Experts of a small language model: width 192.
Below are experts of layer 5 (counted from 0) of a mixture-of-experts language model. Rows are named router (the router's row for the expert), up (a neuron's input weights, with its number) and show model dimensions 0-191. Each number is 128 + 24 x the weight over its row's rms, rounded and kept within 0 to 255. Numbers have three digits each.
Before each expert's rows: a language model's description of what the expert responds to. This comes from a sample of Wikipedia text that the model never trained on.

# expert 1
Name-start syllables
router:129134139112131116111117124125081136080164126132151182115127127145127134121120117143106142082131067121115129107130139141108125092133143134120146093089140146133119127134106155115089093129110167134169153156087103119162219093113148147117149115144114137122133146128104183117171169174117117093147116176104138131123129172095126149138110114147121159133129123097130121141126109126132111095119109138124120078110118108108144152114095176114133098155137132161095111141149133128131129127106117126118129115198188151172164141096072128121097128114143116129108092123095118113135099144143159132
up1:082143112108153105146141097163103125081158134163103100127119184145141144109120103089105120119134094126093153154112117142145107123110085153146114119110102105107115143157146163131109072123126111132109045115124120114128151135127159097125139101131142129143129152118137141109139149100148086103140077150132119116131149115164095088154130139119110143171132112138168112158160158092116103130136156170108167111150156150112136137167138081148181114110125138169098100095126123141161115131140139129129130135090124156114167164133152079135099161131117098120126141118167126080134161123147119133

# expert 16
Be-verbs and ages
router:156099131129126122096164113088120135129090137182139089122125105169135115178115121130138109143096081120153133107126133149128114122128091109136118132068094129157120118153117131136112132160136145192086207109075146132136171093115144124125154104118144112106096079148188168109111098189156117126130143145076112129120134119146129132121116128144147105107123125084150129106116099109113119102134167119123118127113125136098150137129161133119135115138136129131116116175119163120121123129115124102152145145115135153110160136130121076127107149119097130139135064129124122144187098160102153129
up6:126142123108104116148159095152135144085101096171135104099149150112121135140118135127124130102141109154131077097141107117126155121148126123083107111149125139129120106095145155161104146162101139079129135103113108106094163136111168084115092090120116172113138104122115175120111149158109067147166119168103131161095126125147151137116155129108145137134131145113104165138127133082101142129204114140122112176140113205157148138167136136146138173135137131131156105143149142089085148131157158134126102112128132166141164146131098119146142137102090115129129089097121107153118137105114119120

# expert 22
Currency and name pieces
router:122151112150142145097134128128138143125139110128130119130130103141152131141132123128194130114099095151152168181127146132153115142130101115131140116090079138150156135136108150149097118096138155173170132119106134121087112119128126104120122108202125122123076092101193120136099132124129103089142114115102151044134124166181114118141112133189119171153128098127161110143120089137150129125126166132156156122124170141093115143121135113126127098142138124193097118150142108123117133136103125118147140122154142085091164107140130084162137119120110147126128126117137131105120144083173140137
up1:086117118135112112104132084121167103122118111130136137139116127148133155090136137091115101121121150083158160138096088150118117164136096123160159133119086113132111132138148163158118104107112066103090069111113129131147119128087125100118162113134137173095166162160174148136123131119127106116130125108119130143128143086140104133133144133134102133142106100107137118142175145126139116115132123192107151131117160143107108111174149131138210102137138093140096129092105122141146091126148144113160087153121122136125177092132118095095094174163134098150144111087136149155119149121122124119

# expert 0
Plural noun endings
router:128155126155085111167146140101123115137147158186114126132133155121117107119138143099117132094130104135143167163095109114119124118137138117118159141074103117216112136127117136125082112133145132116105127109140139099123164135120132113125148117133121153158130122114132165157110116134119125182150118106075134075114142154113104117106110128162145158142140125131126142097121171118204128101119175121159127139114114138044136114165141087132131116144131134186085091080126147129070102129119149100134135122129135115122182093131117130118112125167106106146118134106134131164121138125115138131
up4:124135116121120129153122160128095164150145140114123058153109105115113138113141099153130113115168166162175123145108113096097150103079144137135148159145125103126165086116149167125133131117079179124137109081114129146118103139134143148098131132130092110157152155106145085106148133144085175124086091103108168154132100143125123121113145105116108133119121095104136133122135170121170120146151135093138101117144127129128128134096145120145176171172170132115145128139152157128160096097112105149104119140098098124111082147150120128146174123115162108137122089128071108143162120135140167123

# expert 3
Taxonomic word endings
router:137103124101112116134102131140128108100158153174146113153137108116115113179118124109132110131127138134156085111125114126140132125141093149132125098121110142195146125138119137103103094149127100111169114099112051125127064050120144111133113121129148148151134122132129125164093106108133106163154115106076133087119131166112120126119112148119106118146134184112186138075141118121136111155121174127181134127117185136109134134144176112130115127147128127187129134118125159124132128124108139126131110120179128119149113115095148120141128117152079112140059124132131128149153129122119171108
up4:122159079096150122165116105126169139147121148102145084128120143077155118106134127163149160091142150150152121154173145125128125102120139125119141113143155109141182128129141160110137148135121136124136108117099165096128130110124098165132122102112101120168099142121083132124154144175109151127111134115101148139131121136064149111160107093108097168139137086112147137146109156173118094123152121119130131106137095167136101105176143138142119143192168109071155109115104122115144134111106096146137138117155097139105100154188102139145123130098129073132120103156124117100134093122126170114

# expert 18
Copulas and cell separators
router:133190124140123132136126153091126154119117146178122141150131138124128109151142140138102118194147155136089142134139157122160116116143139108146153111080097126192126117125120119127164060129138109179090131241169136141118103098147134141152151118166152137138146156153167112145135093160134094154142122121103116130125162110166140135114118134178110131129128104153121123100141100128124118129124187120145117151126162128107145122164114151113122091116138128129126131098143134134124098139108128127139112115123161099146127139135143136145115126080117181117114135120136108119201142113099114118
up7:140168149090165137116104118157138137095108147158083086127173121114128110113121148129094102154119141136131110118131145131139135150114133160146121174176127166122134131125152077132115091153060146154087132129177169132154126116139075128109118105109117131115111124126148126136123135142100184111131160142099144128138163089138157125133116126101083137135138148103107090127136096163113151076126115103100167102134126112122144115166124120144133101120104167115146113132077122149146105109132118170144101094122166132100149122130163143167097157132118108160085114131117134171166082133147103106

# expert 43
Common noun and verb stems
router:128151138150105132143095121131118107060157105123130129147121133142148125111132131127132106072128092151153100127110181163141128173119139139106116081135094140113119131121145134112093136129102133134124194158148152134106128116185155131117143112121134154120134129098184190157132145150075133201133119115141140093115109135116112136111105135089108183063149132142170133109115178126115121143136163130180115132106129117105071121120170095118117132141135130150101138131116132121113112125120121094129137114115181150144148125154106138111116127112188083136128100143127125143147111101133135129
up1:082133108135091125127117115172116109110108115159124130116121160117127142139102116088097092133133132133098124137118122141114121162102085157126145158121107099118101102105127139126115106090127096134124088118132149142141149159090161113092122118122142168097133125160159168113132091130150112126107127144112124137123116104128171104104092117092149132146124080147159099173150156080127108073127123140126164136168155141109100116148161100149203146157127125175116106084134122141174100135129136156152127151084124117136138147162159107102107141184147060129135120111145124106120160111145131102

# expert 19
Capital word starts
router:123138160112124128157147144131126120109113122145110177120105114136154126127125136147166106106118119138142110149112151153109107092094157157141138175157174146098135148144122117110148101102143130130143126194107124113105154127112127115150092124135139149180155139161110093110208106134105100117142134133177139077142107120058146128116147126094116137119130121137153141120107079120183123133127173110185103136126148138125070123099138123106125121124137134170098116195110123151112119121116104120133122152134101147103138128130118099180105117136137139097104111120129127150204134133159113123
up6:172155120174115137142170116162112163104121113154099144121114122130151122125074122144111117129144100184133124089129063119100125130168141155068148118132176156137122102091125128156118127172096106120125121127075103112146171115102148122137093115146107174109178106121095153135125119120120093116148139153106099153128110144140145118112146137083122165138138129147128159120089149092115139152187148144136107144139159154163125156143158120137131144121132145122114110152147141130122151116160164154140138119124133181143181152134121101126117100100109130113171109137093106133088115104100164117

# expert 4
Name starts in tables
router:122133119160109135129106138094116145140141121176146165151127142148138110168127136116127122166138055133140158106141173142118141071131109114119150136083080113188134120129122138144139139115074152148174139134153067103136154103145147132142119118130166134123138145131175203114129120140109113153138137177113125100121120125111129131120140120163128132087103187144184111142140149116115131186122161138176112124108138123070114150172094119119114144128132128175141125107126140132075114137136143119123150121140118130152126150154107143115145127124087077119086124138137129155141150146127127130
up1:116138136112114122098112086138146105173113135155088109108086126149125143124067113089107081123139111088117148143140152145114144136162124167139153169096104089132076099137131138149101129119122087127095102120139131136092149127108130088131149098119155155132131139156173166133116135112120109136146094136097070163096119108147138144139133157145116154141082114125143124127179114069105119119132148148130153103147138152107136115168129152184193114166110116157117151098131122157149105162116160124143115117136160116136158114141174155138113162156151103131167124104136116122147155119134118103

# expert 46
Conjunctions and accented letters
router:120188125137097129086129147165069142134099129115128172128131112142147111172125113113157109110120051132125160114146148120135121145102114145147133123062112121121122140172144138139173091161128113108103131120139105103068178134156150140108125129100128103152095148171086148169140125137112157088138128140111125106126126107139124125132137128145105169103137151101120125147116095121141115148133086116098110105102119092114074138135100105108121088143125124172101118154142127123068105144125127140131143173149113133168172132102125158097124141139087159142122122130128123139148096151092093135
up1:082119126133092129104138113157101128123121130161106165139114130156124154139107108085114105163082112093095131155120113121133109202167100162127148141103138135101115104148135150126102096114115081125096091081134138127137107158110149105096136119157144137150113124148172117121099116091150118109155130160096113127135136090134098103133131133115134161113099109125136124121176143113124088091137120185123159133117146178119091122160151095148185123143110133171123104140118129157168084145140126130164089141135145122126170145134181120094151151139112087148138156091136130150155113105140122125

# expert 5
Action verbs in narratives
router:150151144133134132100148133134131119101140127126150120143128116108114109116122105125121139082137154099165194170129135146111111156141136166115132067121115109175138124137135117116072101106088168179144143158187112092122134088158117135127110141185103104106142096148103185117180109110145166102116121111105124114137163130105135133139140124103138151126130146108123108083117181118101120113106135117138136112121190099066087136113107159111113109149114138109110101098110110115109111115136141115150134125118184152152165150114113066138130132143118123145122166130123138129129158135099127140
up4:137170082106147107142137092185134148137116110117097121163146101113129162107135127155145145141162184133168093145123122153132129151096125158138163108093134128148128087096125121115141107149099162129177084118086116129134112124126119150102144120112135156160112169080116091147132135172086144115095116114123143146122130173064117138140104059105092126115171129114095121105126147133118114127143147099156116105149110093131111103137123120148146171181149108107141132134086170119178122107113120125129107123136105096115144153152139149112100137129148114123112098151107133118174123127133160097

# expert 32
Mid-word pieces, person nouns
router:124098130114104124098134111106145113132140166197133092124121119106119109125129109106223119126121076142154148104142108121116132157115136169126114059117100128175120149147133119116097078085139132158117113119127122110103116050183122129144182128162146128119086106115137139150101123126135118129128106131124127094128142099127099140117135097148064163149134126095152122115146131129155120118116169147111189081114143135126101112139169161115112135125132133129071103131108140123107119136127107139140108162184137137154131148140145130130131127119144125115086137123108121126161136130158144125
up1:096114117112119107144125109160120105111159089142125115167130150149107152124095118147110098137116150108115150146138109128098115171134102138146133138124129117110103090121145155137120090102118083122103090126155140130118147110099144115101144112142153162116149114155188152158153104108127095117106141151155095120105119090147141093125104136104110153158121102118135077123201127109109096088132133187119183112129163174124108117162133126150187157155140102149116107098122148155167083162133159149168107132111139132136192113136155106103137169149132099119115121111141123114111111117132125093

# expert 42
Foreign byte fragments
router:134169131126128122079165149119150136145107136135123129136116102127146122100119140110124116091098087065114182095110126118099123145115135112141123157129106127197164125111125140145142119107107124137121142099092106093134157131120126112115093152160139128184077126113146112143147162179148149104135119166130120130111114131132133124127125096145132131141140186090160126126121111132145112124117152129102113087145094130164049119170109171132117116152128134130133141131100142101131127149112114144148129188135149111163174113123093136199138130148178100122077125131112147103151099123163120131
up74:137161121127118108164152143133133132135105127115124129113131122119097117124143126127158150162097140121093151170126094172083138115147119134164136144156158164124051071142145140126163079171144139127125089145118126137132104123158123103156119196145105097122118128113086129141145165129178142111154090146118135137082120129160150138137087139120107105146151137124134137102096102149103099131112099134125118122138149091135136129113099126133173135127084101109194107108113111120087147147132154141171124151153104137093165159143098134103090152092139113093137146120105116103109119173115120158

# expert 41
Commas after names
router:146169106128146140165146154124139100120116097130116199137120119127138134187124110110119134112103062097132170095155079117145128122107106139129133155156129135143148152137133122129128123111086117119112113110115140126105121135139118093137130118206132145148152098125181137161133100122052148151133140147096132118106195113136057128107119119176132117118118106114105117140105140138125135104125108139121115141120146131113077129145136132134118138151136138194129130153142143103124106131114131144140138125153150107091148135136086107139084130139091102133115146117116124183117097157122061146
up0:124134132154123073182104151102181115108156119164106168141118126125104112103106140120113092182120102147113115096130162152123116117122101091141141123097117131145118104108152130122104124114118076098162107118134105195134131111160073146111136120157163118128106133095134164087115131124156120110127130096141124153160143072141093109168125146127118094139109152125149110139112113120133108133131135109143071115117123051158139129160132133098160089118112116144159086156101150174111173117128104134105146122111107141113106145118072141130147127107133115119106145171144099141143115124103122152

# expert 37
Capital letters opening names
router:131195123143095124075091118142135081104101127149139158150119095139130136182120112135112138124138131119155126141150113155144136087097107107128138153139142139101135129110137113117118087101147147168140132181105129081159140120135138151126084103213150123101134184143116128110162164180123154139127135115158132123104165124163107129113130119098113117069128144171179123100112144133126120166115109133172110107119129121116086129134122118116118149119136131155138110141147122121104120134119098087126136167129188105094115145161127121140124136178118104148086101114120138147165087137135132123
up1:086108127140083124102142075163163127095104125119121147147127127152147178157122124072103123159114103115134164187108085141124116140132093113138126124122124125122141117155162137148134082100126093145082098115139154137149129126116161084129127140175146167104131165132152116118142089151146091127130142120118101127149128121150096093141090147123140164107125116134126113126149164115128081112127141168168123115111133148090109135185135083145200113134114114156135128116114125142161101165143123132140104120121114121124157116122183105131096160127127067126157106150156142110147142163105141121

# expert 21
Indefinite article a
router:152147126125163125111118153118112117125129131123118153145136133136131108167117141135104094113133153089083189191124098137117114097153102146134149153149176143110158137154138145118165156121141138165109127145137103123091145118133120132129096102126134138133146080148120134163208140111085117157140149109121127037144142155140140141134135119165125143130136155141155131120118103120169136147119137129135170064126170126154118122134104142117133090110110108133134139141137129126116144136122124105136126160155109064127131098145131198117104118100209096103100132102135125149111121142135137154
up0:109122137136163103178144149115193151104139166156146191150117154120089105113106133087123081137152127135130162120138145153147102131139117095137129117128154120150107061114156148127097132145107108098151098100116093151131169113129103133128132106134160119129125144095131206089119119123084102107131101067144124150151120077172135111136113147102165119160098151113150121129127107151114117155141159103136095127128134077161144091118119132122147107095105143144157093104149117161101135142148121091131156141112127114122143130148127136134162144119143134136120144188112123106165142123110143137